Weights of a small mixture-of-experts language model, trained from scratch on English Wikipedia.
Size: 17 layers, width 192, 53.7M parameters.
Experts: 2 picks a token, a sigmoid router.
Training: a variant of Muon for the experts, 430M tokens, 3282 steps.
Below are experts of layer 14 (counted from 0) of a mixture-of-experts language model. Rows are named router (the router's row for the expert), up (a neuron's input weights, with its number) and show model dimensions 96-191. Each number is 500 + 50 x the weight over its row's rms, rounded and kept within 0 to 999. Numbers have three digits each.
After each expert's rows: a language model's description of what the expert responds to. This comes from a sample of Wikipedia text that the model never trained on.

# expert 17
router:515500517423531501544474542503418474573495550464411491532508498527568470434551483561492540440528455499472544529354537551531480390498420496508536471503520525476427442549524508494492484464516470510512468458465497527455549440475512462558503430511491403589506507531478456455428529452490507445
up0:504519543554514549553505382437497417482490635492537469474385505555480515601369470489508550476429512578518481511536548573554521555487431544494471476488457472539472484447484420512555534483559491495455483523509550493456491539494566593496389571499436432627490480562472459515485550499522416575
up1:454495480529448569419461487480443573491494482535594488598486557502412477519467478629561573492440468495477565506471475491490468472531506423561445526574426460493496354468481496530485437482483535579435557527466575457528456522432516515489487579540515604487488495439492547564514497496548476505
up2:592596517537570541441569565443538461510501491484502537455419469557517400474522357448543504485511529506471520508569458576512539579555452595514456489596548425427463405444506537476519542488473493516484544469476496492478574515444410517447510549533569570414572473484509512483570464482524528403
up3:465472552584355499423482462497469522568505431464572533428398465546472526581500576561521547566406505532554437493486514481509514415361471425554477533524480384417436488485513463484597475522475540551487541428518478523517488430475527544507449429481434578512578440505540441476597496504505433490
Description: Single capital letters or first letters of names and words after hyphens, parentheses or list markers, such as M., P in Pembroke, St.

# expert 20
router:450450482503554531487533519561531541451445529489502511557503437454654551501517457529452496521468550586476516422532501489508361443483471529578411519451460560517543560497565557489549498589444434525514482591471486565431485532517471463565496486563517466531556483504459576456529553488417468467
up0:451432564474517514496618472567557519431424542443504557462423486476514517501402444447538467528441511529500508496479473547569511461497484519490512523434509550517320454416442519414545638563531463352552541485540397523577508455551499480462459503482472465595471486497526524466490417549352470505
up1:603527534534486499585605435501604507527497467529571498506483501499511543409460478543498476492460448555521430496530568502542401502467477481557421600506468570505520539533543470603539522449447546487449515519473457508471589489446433554423508502528445428496582353512591524516557528552494463468
up2:504502488527491430531578500594539457497524472498439503537595537470539502468468529442510525537466482461450586521577547493596497517462577491544514514424557490585547405504529487499482494506478548396512494592472476536573500514536468477477403517533510404588475419464606601428535509369484498420
up3:458514410416498578485457441447426484432463442504498449480389495543443594518535466590490474528568479510501455448495491523575507458553459452612523687542485518611437579554526617468569516502446464533493446442495579463504555535594498461441570571452485542460504479501518484429559572545554497418
Description: Surnames and their later pieces in biographies, such as Miller, Williams, -ley, -son, plus sentence-opening He and She.

# expert 4
router:462576488500482414514500498487567591525464535502476549510488492488577466475572494444517465482400566588553371468393557494422501504528555440565520466525505557520481462470483516515515476501452528517598484644451523593597462467413589530554538445526577520505450472559523505498483540478524446534
up0:617529576459512487479484512491473440463465525493530518512535492521486449443478463474579593523394477547468483525529547537420525431465594495498454489513515483476449477491504539580501532500431517519478497475575473485487421478577520582498504550471471401314476574514482436373480507473468457546
up1:489457427470529530473490602489543536439489448504615463544492581463447599396512424530544563472434600538462443601539403467495472378554470653437417476416531536469486474453488411508411507448526473530455523449452472502444529446450504579608527497454554590543523510490617516456538545571496434499
up2:537497491462433467411483466566537545486513528461482497549594490540415609464479554461482429487542489474462445518483510458473517505473512496501400485564493460514534566494538548544578549523482587496495418516451527572492500436549419475576410446500358479570418480522507505592506597530500450580
up3:476544403574539469432454507453617417460483503540513425698497475455470516526569573497571521520482492489600547417519380485480455460446542554496455533533541527461446482563531511522512531479450536471509519447508510493524479424386502554489562420435509492530519511526566532491534520432579476527
Description: Nationality adjectives, country and city names and their word pieces in location text, such as British, Russian, London, China.

# expert 30
router:360531568492400505542581525430503503547516511475526472547460493544507449577469492466515502529488426495485513493458506532628485494561516449361478396467480466550556525536477511483475518483585471457462552502539431553547472488507451562517510553542480476495516501450563463484469460479534408468
up4:407485513468438542472504450534500494427479544489473481483506555579508535470445457528527442537481423529428542502496447472461520471545534498503424446513427504461566554470492489573450453467571444438405480529471567404504527467462520593573518513437469446510498534487632461502449509528485436463
up5:442541469426502469479529546433556557520609563499493398517520527515460471542500433507453536574527395595440546490538498489515542478553479407459539460501437612485546420485485560451494692541575511496463512541428508416544482478536451426457510553534510515422525575489486488395463485465471422522
up6:448560419552444514504382479551498618414476589564520527441430556545414552547485463519468616474473450552567533573455521601480498430536574521468395517519522556552524476406416544455480433464492466566498560400518442477573468523522516512482494448484446471514609526484580504452540458590532513487
up7:483561443448504514525544463489490528409417546454516430529453537499610484470412479443488524472470463512500492516442535376464517478494493519456419539526517519630449538488553512506544527473432541529595478512502460441497506460405546524480457475517517505479512504474440478526530510569475470501
Description: Line breaks, opening quotes, parentheses and === starting headings, song titles, or constituency names in lists, like "Giovanni" or (Lewes).

# expert 18
router:483442542417528494550506576576517532461517523624537501480501497457471533482538442546443427492606564480533533480507560487467531470456571522470519449463620552502560528521488522553490531513435509571484552430501540545570514550483576541426464454534382573422425452449479554493469407424443513455
up0:451399497486502493539539456592477565520433545594487483514563511424432418490466477478506491476488499517478483493605504493424570498402393494429452590543509534543486489444394514522493522464581485528564479477462486569516496525552530395553478535484512401528574552512563584401545487441598438474
up1:523504476498536487419570477534592410462495432489491444453546503450518504398436427512444459602597487479624540427536510476568568513559522496544444459524543555537592420585505579489492489534515472473563537496554503493471462510441473540355497524533559503531451484558569564515510458418513518526
up2:491492518512557495480565460478485466497549495575488507466548431515514472543548506603482548458541556511405566444503504499488506572596531454602474369486466444491502495462464503584482626531486441443458449494484464517454429503443574410513387509516493453449506481508564624588522541516507437498
up3:495515533498550436434470428491437447533461563621502499521550496445429530522475478514419465484470539458491455452601535466548564510466502493493459516522555513463490458533522595543447628540554515454529546554539506474612425446465490476432433450514594499463549594524543473380436577488508478428
Description: Compass words and common nouns after the or a, such as east coast, to the north, West Indies, season, part.

# expert 8
router:535507522536448578473520526477498408417459495504531595508553580505468467533441513512534546384535453440530484439530489526475477482518519545503476516471536451420423560562487394594486612492430519531535490499488507449537508501583396478450512512421479537435468509613518536475496523520503466472
up4:433543575443583536494558516420405436468451531441424480492426584549494479547467476448510537534444425418538453416423527533541447544463512487479536447462384514491486537451442397559574504552493445548474385456520476443539526490505481551474520451510533549444513485498524466525442505531484550450
up5:542421481523488588424420484507570484492504508502482497561587586506563487411477572497497578542507442529556480467474562469554517489496537452562534477509540456558397407479426549484485483530472451483527571406572513529456539419537400544492451475538567502532402494502435435440474417555582455565
up6:540523512514435509461440409494513512468428518553508427597414514524602511503486456484370545484545542566516514458558505457510515385523392511548507605477463499505432458481523582540571542491513497476465485598494526470591493496531509446449509449495502464494485490434537497479443446435478454403
up7:548486501533525521486497420514535454573440418469584427532445419550494522481524529515514492473456510544522644451485506479525475502548540479613501514527556415474436456453429546526504455528481499492508418579512559503523513555509497450496467510469576450487466472557568595416592417455614517472
Description: Plural noun endings and subject words beginning a clause, such as genes, systems, grasslands, and the pronouns which, that, who, they.

# expert 19
router:556462542444465446551406549547537490548482559436451503482492467430497515557513508429544427485469444488424429514462494568442469560582580477531615419482453544597558550503535446483432470455485486566571513573505466536577577559540531547454533483467458530477431430513433468518436463497472543449
up0:519524540514379544474510563601544530461528450486441445565476497506473566505497410488578519590444545447500468502519537420472607470438509540400452498552509433467385451481422521525541504397502440433442497446404564553520475529515465422593539471465508444485537548473531427446526510514621544487
up1:452438574406490448442561489440432560500506495593501529472509504493535527455525454544539555459521471501535573428487521538536506477459504485553498522528494507414442469550530416464605491487512453436428481417479498598554433455562513508496456389523502477491503447451500487455508496529503463475
up2:490548419533422513455511528489463475493510458427430415513470427506466470553488546574515516444462566516475545503543550497382490471452420543585387555517433475471516494415431571467539490553460446456522524466552544491418533478398606502441485439556539539564453593453538604459482576483480571460
up3:598541549530531453533562457567588489471432479425416520495486432554579479557497456400536466514472513499540593481484534428534470458479406500495454566556441481499509489407474584513400532424521490457449517441472492548517471558350483462537502416551448558503510457548530459522482517503423490472
Description: Speech verbs like stated, said, saying, and small numbers such as 0, 2 in sports tables and infobox values.

# expert 1
router:506527537578540447507442538575431548555582485442465468540623461480412463447462448574462449564467588492573443473521441549491533488516516498564512471490521475462522570550485518404559525369478517496529504439543456547509479495513460451449427484506491546496482528492442488521472536479449478495
up0:563539449512442516507508523514424538431523520534453537563582476486454517419416515537393564492556423459548534511488496553582541470416494500511438567536613419473500481473488543505546568455453486492507518471425524517518375425506514432584373523451562475518439578507540404475487525467591460562
up1:419532559561548512390578598574474431508500494450604515478536507499438501526586454497383537454450638462504547504551505462593508483438462569479460518504492524506497450465496474562516471462505602562519421466516506522465510461527511397573534458564497528512488513426505571572485465599538406554
up2:389613470469507576426471513425515474533425463488580533514567516587455601536501589440428420463509464569543607461501524535446572557427510475453486580490553546539444512524492405467486540458559524468510464490507586546475531427510458478428459527507555516520487527498514527470446443431407479457
up3:637524487548385523529525523464517474508543465494434519489512530480407562576463521549444581539517552545484426498515522449482476397463556434543455569480528523501528518428454505544472500444435473504487464492519374626625494471469473532540440513446420464564461532519495569473447485513582537592
Description: Nouns for offices, ranks and kin in politics and biography, often after the, a or his, such as President, Minister, government, father.

# expert 28
router:551544507486399561514501440510520490463509492458531496529508497522444495452534589696461610473494615514538561386501483545450476555440424521555436452584543511482536502470409519502462466536479530541479492480502477517508455569522500457402518505473492518476460476519528384486581509507460595559
up1:405434545447595510532488426502408600517578418502587530560501534453422545565461496548496405531464518511521505569471429413499436492446524557527394524494444502521457467567397544439483475563504537534559513478583445519474485546405507443531465494521419469547479493498533512493562563520565454444
up2:561470537535458553510537434543429457412514548503507460431477410521488407521540416518542593553509485640580456466522464470473493414580495496509435524469508485456480490539429551551553496483494447522512466572481483458490492493472518470362477513468477507573450595519505519534541469655509438485
up3:521642541430523569539575434449471410447427496535440450509491524498471463500462479590449412475484481511461508439515460459573510568578480529572473514563495452493386583524413442505456472494556514480456445475520532576506497514470562471490566509489528561545525450518525555436522445507474465562
up4:575537580450473497523542525424519512526520471532482505491474533595442511584529437497462513460451528424483578418493565452456503533497483524511506608505565414538480518439474472528524561516471575488500503613485473432458503421499377567489494617579496400514436466491547436501498511478438435628
Description: Line breaks ending table rows and lines, raw bytes of Thai, Chinese and Cyrillic characters, and digits inside coordinates or scores.

# expert 12
router:556448546447464428546405562537546489556487553429451497480504475429483503555505514425550428501463439490433431515452506559441463551587566467517610419483451564590567544514527462482420483452475482553563518561498468525575577567536548544450522493470463538487438427501431465527427461493480557456
up0:498372475519461508552549513457407608444491523566456521526510478513452581503498509461543504513412417540518489484549506529449492480529481571596478534408469442529472483448386457432427582508477463412454437535527535474512481510517448420496534608525511455470529537481554493523512608540553347480
up1:449450608519461522526457473465479506442475536530502443509572466526519496552403542467554483502477500532561497495541511438484499463428358568509416523540389624519545502455486483564543486460509572464463508483508511401447500470528517517588473485419552430573537461528568476512440453536527524482
up2:520541463401531496475543533576526423450501510601420545499458613516538530428474549538482596434578503448522521464485461509477464495516454481448453448563498520532426527441444458505530490450464511491465538500477462438389598510467509492444429496482614434609415478512554467569476476450508459416
up3:412563513494588524468504526517476446580494386557466454519392473498445524507495530478470549537532524582486484499517509454457425472456429551490472500469538554449522506491558484440455541520454471524406523564559459463542511459487465389536499580575426433465426527575562561490478562507469432487
Description: Articles, possessives and pronouns such as the, his, her, one inside plot summaries and general prose, often after a preposition.

# expert 25
router:362556572428538493487505536432527470474482572499498455511602499457503519441445520586497531493491609448545483556524501531439541531423547451468502444481521462544561451402540467440627523414411453479475355524493538532560431567489506525498476538467424461480465430472511461497572433477620581469
up1:545465560559535562472493454508475439429460472505522446541584485503545479424575461544541479430510561538484565493456501477469556432474457459503456585513434459552485364471433475500579436506529551581504457417479494504486480554524488531436470526449526494518525422539509547486576547471582440414
up2:492547548481494563510558487358492436502510434513469508519519545565511427417526468549506455451406553427570453530429515517443506534564518562616485575482484526553454568435522454541498482483515482411441515528588425453478476426549537428469480486428490524488463476517602412479521566467448477546
up3:493521598571554494430557474471524566439469490552463475531526451553446561508496506558457554481550490412439406561503396433526552534459460590456459564514521560429517473501448532530568523536419450483427434485477532490543479488618580478530492466494531495475449439391481461497421400399512521581
up4:453469501510512466509568478474441442497446521505470471474584600445516613459514524462391546465472451468535510585463514486504566524435487484461488546445443469464411492494469494498543490520508541542524414406508532452437597510508482522512504484451443524600558492559542559455557562426480464497
Description: Commas and conjunctions joining clauses or list items, such as and, but, when, while, although, and commas before place names.

# expert 7
router:460500454423528622543537502544469444484496474408537467478533480474512508558588581532469573405532535591505477503560507513488565501555475573484540515552442511516439514447533510511458463490470453540546496558452596506547440500476515461503510558454477586385536516511479508423417404517500484480
up4:448547482453487478426508387517433539456507439538639564628479533539493463491443614512484350488504542506507506464569509518533486495533556495502433501512419488530508511472493449538552496659447548536390466546523456443481520454479510494512448497457481551549487449466479575493451512552458531526
up5:462516441511417521499571601442567531487519484510510561479600485482536540450498513465479537411434447507550506462489558479533485444408520575473451514483476558519479593491449577508472473386477497526541468536501529446534454468481579438441472496356511589546483572552555469579467494527507481527
up6:449487459539481445539502473529437501515445481454507491416575483425453554546510460483480517522418467546448500463496493406511533479525458564616521537452450463456541424594472474453520529563483497533443530519596523516489416529459443521487431497499565563466495527396565424435478512466436390527
up7:512481406491551464459523411554480440494401505477518409531586475553442591476457549558556519432463514468527437522442510497438521482501471530556511540535497501483512431416484570517491422529488535498426432444486466405486501533403436395461519525424511478486506515471527477539493486507515382573
Description: Word-initial prefixes like re, un, non, pro, plus hyphens, blank spaces, opening parentheses and line breaks in tables.